config.yaml
n_experts: 64
router_score: "sigmoid"
balance_loss: 0.000199
head_dim: 64
init_std_o: 0.0509
grad_clip: 2.0
decay_fraction: 1.0
dataset: "wikipedia_en"
Below are experts of layer 2 (counted from 0) of a mixture-of-experts language model. Rows are named router (the router's row for the expert) and show model dimensions 0-127. Each number is 128 + 32 x the weight over its row's rms, rounded and kept within 0 to 255. Numbers have three digits each.
After each expert's rows: a language model's description of what the expert responds to. This comes from a sample of Wikipedia text that the model never trained on.

# expert 13
router:077094145129116227064124107144173188148127105143138157145161081121159123120120125097091128096088207109133099140146151119136136156134118111159124073164135095117101138125155106108125099108088121120226088138096115109118088092168130150147104102122043147165165126137073138121151146143164119132161185109100080108096123109172126089131106148098146144080115147106145111089128143066155173142152
Vowel word endings

# expert 49
router:053101089109110179117129149083140194151162083118110157097144133147134128139108100090098075054135118038157107099121159121122176141088132083136135070082138118083132124045136129189150157146068175128175121153137112098121115092186146114180078158172010153116171150133150147122123138139103108129150157177124130080187129135154155072116151125103135160122124151130129119119131133134119102122160
Biographical date punctuation

# expert 35
router:190116164157115170115174095122118181157148139109109154152141178107101100172142111105100129035115157129188140098133138128110138172113115094166153110120147147076141151034124109180130119098080221117185099132145081146168076077161136124128130142116086135106126170096172145136121154138157127122133133108129131115174138140134146102105094127154096143112145143126178144158109138158132149132137
Numbers in dates, tables

# expert 62
router:084097151177117171076102166054145195119134141109111149124135136127150082128144110140120118057139141047152125102064140109108214108128126064121158080101191121084112116053143138142162122112077152113190101096100139152099149103189140125201128114131099128141108151127167138099108135174090134099132159098133154085131106129149127159123102138103134123135106129063123098133083113116138156098141
Title and sentence starts

# expert 59
router:115131166097151208101146165109096093145176136183109158148162076132148144067113089132115111051130136106161144123111117156102137156090120082175120139067135142129074142160144097160134150141071088133084103141108117080151093109212157100194094172129061130101169130141124131149101134181126113193150141111123129103184106145131123099134112119122107152146122159135119073133097152100101159123115
Line breaks after items

# expert 0
router:119059133132144179119114121095206181149151119136122153146089152116150091110121124159088098048158148147157130117109104112119154148092093095136152049130172123072161114113109126183165147138077140129161108111118119126113100090209124108157167157143110117109167214094127165107171146150082119128130191149200124141152116128148147100187132084127165139176114131133119083125124170126122139154136
Prenominal descriptive adjectives

# expert 55
router:107156156200162124081125146119175145131152106138149112120202116131147106118144119138104092046127143115115159095115158122127121132084072076179135063076142145112141138096110098184109146126073135114222135128094140110082181122159125130206066133102072122193104088113109146111159175158172127114124138158147139108125131131178185108152111144089113177097115150096121155162143081102178155155151
Coordinating conjunctions and of

# expert 47
router:027092121144115132088125098145122179147126075103117129139122159121134079119129123150133082032156139093187120110131160153084135149161091138160125065069160144103096141082087107169140136068082181133199107174143142114149106127199138117197112132145094147098153155175141137083107124152148091167151083116151128125155075146154177078158123146100141152135176115070178119132118130140099118115156
Colons and list dashes

# expert 32
router:086126143130129180087145160100109203151117109125102142135128119146104128143128137120094110091137132093169116113123132089098174125119112062122108075090131138103137102052155130188143168150116114099145128177095123119126064112181127116161154158136000083119122185080173161122151132201146169097148159133094147127151098174152117117129065151134155132093133148132163093132107131161154151124147
Mid-word letter pieces

# expert 45
router:050157133121110197149096112094151199163140131161126156127113178087142145107139088079086094099133114096197114128097137114118132111093109099134123107064110163148157079117178124162122174126086180096194098103061131109135111115173130118134110119138105135076135107132104103110133144155109123117137128122091139103172130159167163091149147093121057144137102165110128107117091124087139148106150
Institution name words

# expert 43
router:121132144126118128127148107169090132135118107110145169141139144147133148109112100117063109102100140162113141076144133126063140163156162076144157085081147118124112145097144105088150158094081131121131144105152106101137051144195105167095150148130107141149128122104108136110122113157158140127187126153151139066154128082179161132180131110126107103131137133111153096083115101137128156115148
Countries and nationalities

# expert 18
router:122128130110104167083132128048122177148134135172130137150120101100138132151131104098107112133124130083141123098103131123132175116136110117113112086093155136141140164078091114124136139053072142136216094120081117120085082107199165107172116143111069144141100178121141110069126114190118119107141167127105103122177144154165108127128114117165105145093151138130088104110090133129100216140118
Title and name words

# expert 31
router:108085124158117230109092137096122216166119092131100151123165159136094112103117084122106096080117103137148138120130158125103102121102109094143133092095130132095160133076140140221127106098077135159190110102125163082177112096197152110220099117153033133141197107068143105122094194168096162149143135104161114118171125145152141101138105150135125205130132144128138105108111126135124137125169
Codes and hyphenated identifiers

# expert 44
router:129140112152165184093123129115052165134130115130142158133169164139160151137121091158131153089081157111173165106090128137142185095131115095148156075093139179159148147109135112125165068155112156127170114123102148103151096116212129090166102129145061110134156115099114100105110145114118141140162156139150148142239139100115147080198137099127082146198137136104102064125126170120193119120094
Field and domain words

# expert 23
router:054116154151109158140100123112136165157143141154115154133126141117142131150136124149089119080119124101105108089083107124142155145108137103173147098100153171116100132073133141128161123173053133099208124144107136158158118095156163133146077132188049160134139141154168117118151167195127148094145150110087143124145100160162179100144129121120116122120140136098138091123130146126116186150138
Personal first names

# expert 46
router:081188127137129144091145118091142132163114088141110154113130083119142109132133117156058120079126163105186118057065172103129182118127136112140163149128159156138143117093123107174114112122094115128146138155066132135085062087198155091151103122123080126134086153099145096120147144146146150132137111161127162141172091154130115112197139125112123158109140144054168158119131166104145132127143
Paragraph line breaks

# expert 40
router:108150120142137151094140122108097141157144110093147148116145116148128122176137073141136106060109093087170107134163149086117134137107128129163168038148127146128110122000181146201145143172090141145130123125124087090137120130173141127093165153196077096137160131136113136131131100144129125119149142141149120106144120158102106154169132185104172156119151156117141109158140158114101211114133
Quantifiers and adverbs

# expert 58
router:095127110111149222108128109108096144125129107143102144101113092100143107141153166102113093071099100113127159070126126122120159144127098111121117104087153110114121162039125090162173106122101107109182158130115130127150092118217166121186099161139000137128131150092136127084115195190121129129130126119084136141163066123167113118153145158130152167131093145078172123121126135115178118133151
Foreign name syllables

# expert 60
router:067106142152165164076091081123133217127142068138114157149166057123129109128114155118131159028117113078205118074138130087086144110137097040126147116137158118078116122100127133236159155121112125152130114133114157104118044101193137121178114133161127150087132118102084086110121151207135137128123155115087148147134118138154148115113119096098094116153118177089091132129097132102109127114141
Indefinite articles and possessives

# expert 9
router:090121137184161162083116108122145149148155083110134157144092155162125096099126084123093167070128155091136119096117159146091121117106083094110172099089192124118135136000116151158135160162105169123158131147140143163144104096212120106167153157139005130186149152108123129119145139136152113165147146129137128117144088125129136121156106142111118142119103146125138149092153145185145164132160
Single-letter word starts

# expert 34
router:107152106103142205104119116126116161176110096125106147116122166156136107140123106138078121088118106100126123117096107108107135175092084088129183054073149147105130097058143140125135153079051161087179081111086163107134106107220122134209090144131079153134151153143176110117125130137094176110160141125072156113133108142179148126169093127116138173122111148099140105137101123139118153158183
Name pieces and directions

# expert 10
router:094144152114147171055124103108135108148141094176115111150146146161160080127133150144089107063109114082156128117108130125136121143151128072150146111083163114113112154095160140193166104115088152140179161137145108122103061098205123111120153183151034119087118102109150132124147140159122145125145186128120137090179133133173151088168125144117140150110120119101189126151102166121135142148142
Table cell separators

# expert 51
router:042093127130151187103119164164194204133128096148092157118153137177139120167087141181145033102133163097190120143082109084121144124116073121126158112103144103125074162101082110137099104110122080093155124122100142177112155109175140144172102168138111123129147120105138094114141153154187163098121113163172181089186126136138141131130103152084120150117085131068127148135121173184102153118151
Referent nouns after determiners

# expert 37
router:096106150114109163083115134095101212138147086103112161126157130138126102165144108132135076091151124052114115097113142119114108111161126118154140065084184157091107142064129131159125144145107156122185109132114139109107083093162133136178087166129009123109116164135130154094101139153159130176127146122068142130184124118142120077144080117080145192134142149100107099121154156142136143118161
L and r name pieces

# expert 12
router:058171144199156192123113128090104191110135084120139139148148111141164145113130142135075121072130124081197133061128141149145133153080083087104169075112124154126144126074147156140165148154066148123152129115140161085134063063196117110177097117162099137132121174127122136115149115121147137090139149111104160111155119148147116100146130152100101128149124124104152116138103134152130134176159
Predicate nominal starts

# expert 61
router:124090189191159140070145140102108108175146101103152113119139147128151154132144131112071131067138121132166111095074138137082105095130126072124089047085146134139146160125114146178165160107111130089126141108136144126163106119142104119154149128148068148117149146148082133166118153137135125068139112156153100100181103151181124080146109121108134154093104116071152089120099135052114113139151
Years and dates

# expert 5
router:111146098129129206078137169142106128129126102159129149110107167113155096069157126132148141119144097058137125101146132166095102146088114154107177030172172131153157107084135155128157099101157190131137111165165108104108113125156141141188129163121084173111149133105096160129109164185134114104163126126133122087135106170159135071145112178123147174184092170071117155113088114110097164113147
Plural noun endings

# expert 14
router:030127138159131168109120099091105148161150116122109134128104159128164150114145170100112116102114111089187089154118155149109189100093141069159132030140158162114141126051096113173098121171067191132116152096172130135145144105161170171215102142146073148130113115098112146092151154171106143109112117137138167103201059149151164084175124155143113100174149109113129174122156156126160133120130
Copula in descriptions

# expert 57
router:060159137185118171075097111083148180130116125105114160130082141122136154092130151133103145063136189092137133108107126142139179111128112113137142067086131150127091129045146176182118114153072173143165095130124132153091128090156135105189112109182079159123175144095088095094143115194132142104130135153171171119155127132177138111133148102120127178082141118103150139111139140120138112125150
Table abbreviations, abstract nouns

# expert 20
router:108163199165125211094133135138109194147139131113117159110111099114152123133156131174065123068152129112150086079107134123111130135072097083192160083039141124105078105067120138154074081108091126123179147157149119135119050108157163117129082148181000094106138138092125146157145131162128128125138172134101176167165126142176143106148100066107144162140127143102181136142125137112134108111132
Of in name phrases

# expert 21
router:059132158096157163099112148133142210133135111122121163147094152152136137142140121131082079095138121035181085079083170132083142128121120065129130069089131152130122151089136132142129108103112149088185131119115142114111086071202171112166109164143055179126123131103154141120138102173133090127128140145095153142156091106175113126178150114123111139126166153102155096080095134114107147143137
Taxonomy and geography names

# expert 26
router:067143116144111167079105144103088123134154120128108139141092097153147115112153123109159098074113119110185099109103113118098134108102090077137168114128142174108147122050118133192127102163096116136138140136081121092127075102220142113181108125181023177110141167120124185135143135168101149109108164178105126110167126116182168113173142111085091144122113135108165138108129130095120163121150
Table row endings

# expert 50
router:068150125156133212168121062056148144153175102143114172083112134113129112118145115092125139048137159091088144060131120137108166140133141127143155091094169151123130126097131125173131133160088075114135114117116105129153143095160132128162067146120080125079149160125145127084104157176166121125150154124163147101170106122146183073148127106094136174144123133115122117157121134098123105107124
Single capital letters

# expert 2
router:041107120189180152097100121100114163118129089108136140122124102138085141127157143150067108038113162066139124138131117125109172128108128114137118108105128162099123148057146136175134151147084159129189101093118147129105131074176145138134139140152049138123129142147143162102140118170143111079107124126069107122167125163165168088156114125109148128143105125104179123086136149114130141150171
Infobox field labels

# expert 11
router:115163147084145139132131106087186098150163096135084119170157158134111132134108093153085068036109155142199123107117113130105166135118096129150197108088185142096132132111168124173131148148102147121150079135137124119156081112211153104123097108111079143104187138117140106081093120140173169109105161104140109117139161157144149104123094119112136143153100182130127166102106127058141135130146
Closing table delimiters

# expert 29
router:125115138153107194086117132088123164135165111154118138122132190148138099149149147147101173097088131109150121072119109144150086111120186064178134143143121111084151157029095117133113107131109079162130082135098156097136090115243079124164125098108038123064105137139162137143117127160146142128129149130140147144118125140158122110161139148122144129076142121140109157138131156140126124174145
Action verbs in prose

# expert 4
router:068125149095111113151115115103165138139100120088121124129145160129133106107150128122100136133125103084182134110097101110134115160130116092080181099147155120118124133079177136135164110120111098142173125092122106121102095091119104106157078164142000123088084135108139152140127146186145105161155146121073125155192095115122160102142132098120128175139147127131162092146156158164105150115163
Commas after names

# expert 39
router:081124131140121164121126097106110153127149075137168151156107048173149094083167091101140114095134134078120137132079098130107166105136077108108151109137133151045138127024132166195184110152117113166145100144097166120126117140171154161155075119130053148117155172096162149098114154172118117127125169123144138117153112151106151087124073165104088154109123127097135130165098097150122166137154
Quote marks and onsets

# expert 22
router:079095120140122139130122101135117135129128089085150133133103144102146134139140090103126143081132110057185135100114119094097128105090118099143151142057134134158156122032136142224145137150106123122165098146098126132156079081194108096159102106125004187109121164116149144126136144182133129120123095105143155109200076127134171137150127155091132155147115149154111146101127138130115160151155
Table header pipes

# expert 33
router:099135131113098183126121153140082181162125093161111128136095124122113111087102113146115074073104118095150116108141119146104127133099143084124101092084123140149134116119156150140138113089062142123175158121082174113139042091177104113158114131166122164136134190128183116070152149142190149092125151182142099127103077112170139116165114100080114142134141164113104123127131122082076184139145
English surnames and party words

# expert 16
router:113115119177135169092095097084101173180157126121119109134108139153090118115127116127120114046119129119186117093125117138094105143128091121146153087143137156145100124060112139183164141119100164154250144107116140112124105108193118112173122144168070137106128170119145119114127137202105133104141132172149134104153097105154135082151126114145097190166126136111149124137155135149144167137129
Table numbers and percents

# expert 25
router:038164125193146153087139083117175198133124146139144122096118198123131112105148130137107129054120069085180126096135148164128106134130099155135134144127140144134127090029166109193141100127091121118146119141091148147130093092196150140136107141167071144117166181093163146111131177139147117121149122117115113063209085143142082088103099064143101132128139126094101129124117110115097145143167
List and infobox markers

# expert 17
router:111111140121116177087115130112122162162136137105115130133110137144121136140149117146089117033102150128194077115097170150118185122094089117155114089124153153118127151085108132180137114150079116102188104099140140138120109076186170127158114167170060126141181164079123128125142119149153107116134177126164163136164129152185149150153070111113134157127161169111155170139119165122110151160174
Table cells, between

# expert 7
router:103106113139153172110140114128108161145139124142124125129142137147115135083169120127128120052127151095179104131116137141087148164104099103147164086109179158110108147077137100188161143117094126102126119152123145109099126104198138134151116113136000144127140119099135101150141151165128146138095173118090190140196110140139150104163121092113136142171159124065131128108117092155121158162148
Mid-word technical stems

# expert 19
router:057143122084149178100128099075088167153144134170123162152101139176170085127102109153115106094128153092152144137162153115135168096107131073133187102118129136119125083062142163194140097094081117110194123132134114099109081095241109154151094141128006117113158136069142141128116162137113145093135186127120163131145120124140119147112115139084113152134115161112120162110126115136117146138117
Consonant-cluster word pieces

# expert 48
router:026147146102148173129143106065115080154094104146155158103099073132100125140147095130099080092124105118135129089114123142076150119107133104142138104057131122120154150033163139105125082151068137054135073108082141137103094090188135118181057144151082136060169173113121108112108154128133134100152112138134152128148136145137168115160081153150092146127124111093177096117160120134127146137126
Clause-subject pronouns

# expert 28
router:148116092185161166102128145134092159123175093109129165174173141140104121139118113090161116038147117148189119122141147117103151120077149045158173071095161138112122128056176131169159102138094147106214132154081131135115043110198130150166099138179085145112107177104142126090150144165079149135139138137163133136150101108132120121173136124118104131163135127156173121093140102124106151150151
Digits inside numbers

# expert 41
router:087132131089132183071095107101102095179118102136120129173110124139116101127139135142119086041147119054171148094098153125085109136111111065153172083058118127122117108057085123223157142142103184151195099115179167124112129104197140156125157152132031161078127163103106113090134181151138105119147136131100169111162097162113135131184117118136140128123131142095109069103161115132115142161123
Section heading markup

# expert 42
router:059114115132144182119145156099129149166153112122111161117135118110138091145128153099093124042140126054135102065107129141111171126124105071138140091126193116107135128111120140187157169167129134139190153110092150115171117080133153133179079146158022146120179199109133120109115163153080143159151181126137147066178121135173141106162079130162133159099136141103153070102166118120124127143151
Month names in dates

# expert 52
router:135117127105190134108122134136131146156162144075112123152079054171194059095112114099076103102128100093181111093111103118114184134122157060156090102120117119122112116065120114125130134097109165143173128097098135150128115112255139102100094140129055139161129185104129109141127139139125140149129167140165113096158117141150129083133106140107105152115143168106140156137172091080084121154168
Past participles and verbs

# expert 30
router:088125123153113156100112124097102135178133057113105145120137090150156139150154102109118108061117120090184125098109133119123156167107139073169144087097163147122087157052145143172154135104084164105204093096111136129139100084177151093182099133127025153120159148107124143111131134157132130091158140139127135114184093143144148142173092111083147109126156133099172120099140120135121129115140
Pronouns and infobox labels

# expert 27
router:096168100158119203099165093110053207173177113167124129138091099153166129077164168125115116073122117093188100070081136138103144132101094110116097087128160145119172135066176096158173126157096121108150096167107126136117090079245137119169080132152061155101128132123181156113143137161130114140145117151091169141211123112125131133141097118125121145110119148088145130137124153094096068141146
Word-initial stems

# expert 1
router:053095162124113182069139152110084220150124125140125129174149148109110141187156140150146138108137129112184115074098138133118128164156103099158163070116151110085115151039127118141142112128075134110177119134090161166115075112234146141201104144145050123140145148127188124119132160178137127101145131118128113065213111165147139099133111134093108117120131136131184125139089136147099149165155
Role and relation words

# expert 53
router:089132119142144200045104108104142166169137075194119150129071163161143164138136110105072118086119130087151118099141117109133189128093143114180160046104120158125094143118117137164098130163096126120173109120102126107114143079193147129163107122173028184092157174081113187133146187149146108105087145154086134107152103162142136110139122116116120116118114110119131161090116121098156150127124
Auxiliary have verbs